Below are experts of layer 4 (counted from 0) of a mixture-of-experts language model. Rows are named router (the router's row for the expert), gate (a neuron's input weights, with its number), up (a neuron's input weights, with its number) and show model dimensions 0-191. Each number is 50 + 15 x the weight over its row's rms, rounded and kept within 0 to 99.
Before each expert's rows: a language model's description of what the expert responds to. This comes from a sample of Wikipedia text that the model never trained on.

# expert 63
It responds to: Prepositions opening time or place phrases, often sentence-initial: in, on (on 2 May), at, during, around, near.
router:52 68 31 70 51 61 67 72 62 46 69 35 65 44 65 18 62 48 54 25 51 51 61 37 53 71 30 61 39 46 30 53 45 62 50 35 65 52 55 83 61 80 56 40 39 51 45 55 78 64 67 42 38 26 44 34 53 37 76 45 50 38 42 40 75 58 51 36 58 23 83 48 58 74 42 68 59 56 75 63 51 81 27 44 52 60 41 83 35 46 22 62 38 83 46 48 42 37 63 66 69 43 36 48 40 41 62 24 16 69 80 39 16 41 46 60 34 61 45 47 59 49 68 50 51 75 47 47 74 21 40 47 45 52 60 79 56 60 48 38 63 66 40 69 64 57 62 52 55 46 27 25 67 45 65 57 50 33 47 57 30 61 49 41 51 59 74 37 79 64 53 50 52 62 34 26 41 53 46 25 65 32 19 49 49 50 52 50 34 49 43 57
gate1:59 64 63 57 20 46 45 81 16 71 58 38 58 32 37 52 55 48 63 54 75 39 49 66 44 37 41 41 44 43 64 37 41 49 57 63 58 32 49 49 48 57 38 62 33 42 49 35 50 47 75 56 62 38 64 42 64 54 51 52 55 37 64 60 50 25 83 55 44 43 69 44 51 59 53 69 35 47 84 50 53 34 40 09 51 66 68 65 28 12 67 66 40 53 12 50 60 36 54 41 68 41 53 63 41 46 70 63 62 24 47 32 37 56 55 07 21 75 33 33 54 34 41 50 43 51 48 60 32 63 49 56 48 38 52 35 59 26 62 55 52 45 34 40 65 39 71 64 44 79 22 40 73 58 30 64 42 67 47 52 66 37 43 28 49 63 89 65 50 58 37 29 48 69 47 61 38 23 38 12 54 62 44 47 40 58 65 68 68 49 35 43
up1:73 69 34 28 38 45 54 52 29 45 32 36 62 60 74 42 64 46 14 56 64 34 45 84 41 40 61 52 60 81 48 60 31 40 41 82 38 54 51 46 58 41 28 44 75 33 52 39 82 43 49 62 77 41 26 57 76 76 44 57 66 51 32 35 66 42 36 51 28 45 56 47 53 80 49 26 25 42 43 33 51 56 54 34 74 15 35 57 52 39 70 63 55 58 22 64 45 42 66 25 27 59 50 50 57 18 70 68 28 63 39 59 64 66 49 50 36 24 64 70 42 61 55 34 63 51 45 30 69 62 26 55 62 55 49 31 52 59 42 39 24 23 52 63 36 53 46 58 64 77 46 40 34 45 37 68 56 61 35 52 26 67 22 56 41 45 57 46 42 51 48 50 63 36 56 33 57 63 59 32 37 43 44 59 33 50 55 63 71 36 75 26

# expert 25
It responds to: Digits inside multi-digit numbers in sports or election tables and career totals, plus spelled numbers like seven, six, nine.
router:59 57 50 60 74 54 42 77 50 47 58 57 58 49 69 44 87 39 42 29 38 33 53 56 76 51 50 70 28 62 48 58 66 59 33 29 58 55 56 80 57 58 50 34 08 54 56 68 75 54 61 37 49 39 35 51 59 41 54 30 55 38 34 47 67 55 42 20 63 42 75 43 60 55 34 86 72 50 62 51 44 58 23 33 58 49 42 57 29 14 14 55 21 68 38 40 35 30 52 70 59 17 34 82 40 45 54 41 11 76 55 50 35 54 38 58 48 44 43 70 58 38 67 38 70 60 53 42 60 21 45 64 40 53 58 60 64 61 54 58 57 65 63 58 54 48 65 52 80 42 35 29 70 29 67 73 50 30 33 55 35 59 57 21 68 27 57 52 53 70 58 59 41 55 35 43 59 60 48 49 63 43 46 42 44 67 46 63 41 47 23 63
gate0:60 49 63 23 51 60 72 39 70 50 46 52 21 67 53 44 28 42 58 40 30 61 49 99 66 55 47 38 45 45 25 51 23 77 48 44 39 53 36 52 74 49 56 57 41 66 55 49 38 89 53 54 39 64 41 51 42 52 42 53 40 66 71 66 46 45 59 44 67 48 42 55 70 60 58 38 74 70 67 57 68 60 21 63 48 47 55 24 51 66 63 36 45 66 17 49 38 24 66 49 53 41 60 44 82 68 49 48 66 30 55 79 47 38 17 36 61 67 49 51 56 63 33 40 58 59 71 69 63 60 56 21 58 51 36 25 57 75 23 45 63 37 64 56 39 54 47 67 56 44 54 42 40 47 43 54 64 72 35 35 69 28 90 53 70 63 41 39 56 83 66 72 48 64 45 85 75 45 64 43 44 52 57 65 61 55 52 35 43 42 32 55
up0:55 37 72 67 65 65 66 31 64 47 40 49 72 31 40 58 89 40 77 44 47 54 24 63 55 54 35 34 28 51 50 76 54 31 00 65 74 64 52 39 47 34 38 60 41 37 59 63 56 80 35 63 38 84 53 47 43 49 44 50 48 46 41 58 56 61 59 47 42 54 33 47 56 27 57 54 49 38 20 54 39 66 29 57 40 54 39 46 43 61 72 58 48 64 32 37 45 64 74 37 52 53 27 70 62 50 60 68 59 30 46 53 68 41 56 73 56 39 50 58 26 46 27 38 63 52 40 69 39 76 63 40 58 51 29 57 15 49 31 43 30 71 50 29 47 29 48 34 39 35 29 45 32 45 55 38 28 48 46 67 44 78 62 48 45 47 51 43 49 42 54 79 58 52 35 80 74 41 72 24 39 63 27 43 63 26 37 41 37 54 29 72

# expert 22
It responds to: The preposition of, sometimes in, between, among, after nouns like rest, part, member, or a critic's name, as in Greene of AllMusic.
router:38 74 38 51 42 46 54 62 58 45 73 53 69 39 75 43 45 30 39 41 46 46 54 57 53 84 53 59 46 44 43 68 66 58 42 53 59 59 86 60 66 73 49 37 32 37 25 69 74 66 71 27 24 54 23 50 53 43 60 32 59 50 20 20 63 55 36 25 57 34 77 43 46 48 51 46 60 54 62 58 40 63 30 24 26 62 32 74 37 25 19 60 51 51 45 33 31 31 54 61 53 35 30 60 40 41 56 38 30 49 63 34 37 42 36 41 38 51 38 54 70 38 66 40 51 61 44 30 68 19 36 54 38 50 48 48 48 46 44 35 68 59 49 62 61 41 53 76 60 44 17 30 58 56 54 71 56 49 46 47 33 63 57 39 45 19 76 47 51 61 70 36 54 56 40 14 45 53 61 23 99 37 36 52 46 53 34 71 34 30 32 53
gate2:40 26 38 55 23 54 65 47 52 51 48 53 19 56 14 55 76 57 29 45 45 46 46 65 37 22 42 49 82 79 40 31 26 55 45 44 61 47 62 66 27 49 53 71 70 64 39 50 70 11 44 37 35 58 47 51 31 72 66 69 56 59 56 40 69 56 23 78 28 65 60 29 98 60 22 32 48 35 45 35 56 71 56 47 27 53 61 75 29 58 53 49 49 56 35 56 39 56 55 31 53 54 64 67 50 44 62 29 29 45 58 43 46 55 38 55 40 51 45 37 56 81 17 52 29 46 54 42 67 43 55 73 75 69 64 35 20 77 39 34 41 50 34 54 66 60 61 57 44 64 31 57 53 52 58 64 64 28 53 57 55 52 38 39 57 52 61 83 41 44 58 55 60 44 44 61 48 66 62 78 62 60 33 52 28 55 26 46 35 44 60 42
up2:45 37 44 52 61 45 60 48 54 79 75 50 55 54 30 45 62 53 37 43 34 50 70 54 53 44 38 48 40 52 42 71 52 53 50 45 54 34 71 55 54 36 69 61 28 18 38 75 78 00 27 81 49 86 57 71 56 72 58 65 60 68 60 41 47 57 36 21 36 43 73 39 38 16 35 59 84 62 39 31 36 65 53 49 33 58 52 35 49 33 63 43 82 51 81 53 49 45 39 41 50 38 45 38 42 67 62 49 40 45 38 52 36 39 51 73 19 42 69 34 55 72 35 61 40 33 51 49 29 23 48 23 62 30 55 54 42 57 57 49 19 66 59 42 80 51 43 70 47 66 77 62 53 48 62 62 57 65 58 34 26 40 38 45 45 59 62 65 67 41 42 56 49 60 35 52 42 52 57 59 54 52 45 41 45 56 06 35 31 57 38 63

# expert 40
It responds to: Verbs and prepositions describing roles and actions in narrative prose, such as led, joined, founded, attended, and of after chairman or director.
router:37 66 31 58 68 58 62 52 72 45 50 62 59 41 56 26 58 31 23 49 34 30 50 45 46 68 56 54 44 71 37 77 55 60 42 47 77 47 62 68 64 90 35 34 38 55 52 57 64 80 49 18 37 40 33 38 68 44 76 37 72 68 42 17 64 56 36 34 60 45 78 53 49 57 34 58 69 58 53 71 44 69 28 10 54 60 23 72 27 27 37 47 43 52 38 38 38 37 58 51 58 39 30 54 60 48 67 38 31 71 59 30 29 46 32 45 38 60 29 45 47 49 48 62 60 87 30 43 53 37 39 45 46 44 65 57 60 57 55 51 61 49 55 61 71 72 66 75 84 37 31 50 53 57 59 77 46 49 44 60 32 70 47 44 50 37 71 46 65 58 86 58 45 71 39 32 63 44 54 52 54 35 32 31 41 66 41 61 32 49 41 70
gate2:43 38 46 34 54 51 53 67 44 41 61 34 40 50 51 57 41 60 18 42 41 58 18 54 46 37 23 66 65 73 52 39 69 50 59 74 66 50 32 43 44 41 32 48 25 47 54 32 23 60 31 50 29 45 41 59 43 20 60 53 40 71 54 56 49 70 73 24 46 72 60 36 63 60 61 61 78 27 44 65 55 58 27 72 68 54 99 66 65 55 32 44 71 64 32 66 63 44 51 59 53 29 57 64 41 36 65 52 72 48 30 56 52 68 22 55 29 49 47 29 47 39 65 79 79 23 46 40 32 71 50 37 51 68 33 66 64 79 29 57 42 61 60 46 55 28 39 52 51 36 32 57 13 50 61 51 52 46 60 35 38 57 26 47 46 64 56 51 37 33 60 29 71 68 67 18 58 35 33 30 46 31 41 49 40 60 61 43 60 45 59 47
up2:51 54 45 65 28 70 64 54 47 69 30 58 43 51 48 05 55 12 57 49 46 45 66 67 70 48 49 45 77 69 37 36 46 19 53 62 21 55 44 57 44 75 40 52 35 31 52 67 50 45 64 42 63 69 55 37 38 47 68 60 55 58 35 58 32 46 70 52 59 48 73 43 48 45 97 46 72 45 34 42 32 61 63 46 58 16 39 78 59 78 44 49 28 54 49 48 26 50 57 47 38 79 48 47 50 38 63 61 58 40 58 63 63 38 42 30 41 57 42 66 52 50 75 41 56 39 29 65 52 40 56 47 78 31 51 52 40 52 28 79 73 29 63 72 81 32 69 44 58 44 24 48 42 49 39 38 31 68 31 46 47 55 39 70 30 39 51 43 62 49 39 47 29 38 67 44 80 39 38 35 54 54 36 57 36 48 28 15 51 13 44 57

# expert 21
It responds to: Middle and final digits of multi-digit numbers, decimals and coordinates in tables and infoboxes, plus million, billion, century.
router:43 61 56 67 47 44 49 63 45 45 44 59 56 41 76 36 68 39 44 42 38 42 55 50 59 64 35 63 48 51 54 65 57 80 32 35 72 63 54 69 63 59 49 42 29 42 41 58 63 65 63 34 44 41 34 47 50 43 65 29 64 78 12 23 52 48 33 34 65 31 61 47 79 66 31 66 60 61 74 60 48 75 24 37 47 48 40 78 39 32 31 59 33 68 55 33 37 43 61 61 67 40 22 66 38 55 72 37 12 69 71 53 40 59 27 60 47 44 46 57 62 28 59 48 58 57 47 47 73 27 44 65 34 53 52 62 68 71 55 51 85 75 35 53 57 58 70 78 69 42 41 18 66 53 53 55 74 31 28 64 17 57 57 39 46 29 56 32 53 71 54 55 32 56 37 40 56 72 73 39 56 44 44 55 30 52 46 56 41 49 09 62
gate1:58 65 42 59 76 60 27 73 50 61 56 52 62 55 45 80 51 64 63 44 68 73 31 48 31 55 31 71 75 40 62 62 35 65 46 33 59 37 34 38 57 65 60 30 60 16 74 32 44 43 64 79 67 38 33 66 51 57 76 62 74 69 46 45 64 46 56 63 28 49 34 35 68 50 31 61 51 45 34 67 32 59 56 66 24 82 27 64 67 51 51 26 58 44 54 45 73 55 66 51 57 59 40 57 50 47 72 63 52 45 48 46 42 55 52 82 37 38 62 44 58 33 69 67 49 55 61 61 60 77 41 57 59 63 31 58 30 52 48 50 52 48 25 26 54 53 52 33 46 23 27 42 45 56 40 50 67 99 30 57 60 57 62 64 50 46 58 61 36 77 53 42 26 31 76 29 68 35 61 20 46 79 70 45 39 45 38 58 33 49 29 62
up1:85 54 53 34 78 59 25 50 40 47 31 22 58 72 27 35 19 57 20 61 60 41 55 53 53 74 47 48 26 65 42 45 17 46 73 38 37 49 72 45 62 54 66 38 39 53 67 34 24 54 42 59 71 66 44 42 71 51 61 54 57 29 78 58 65 57 76 62 59 83 49 39 74 60 27 39 49 56 31 65 61 48 59 71 42 54 56 66 34 56 56 61 59 40 36 67 44 62 53 70 34 36 39 55 35 41 32 34 84 44 51 60 65 47 57 71 40 64 57 53 62 60 30 55 86 38 54 41 69 60 59 34 50 65 23 48 41 43 32 60 43 43 25 43 33 51 36 55 30 36 38 41 56 38 58 63 70 63 36 54 50 58 34 54 57 47 70 51 56 41 71 38 40 60 89 52 39 53 46 34 24 40 22 22 57 59 21 68 45 49 70 48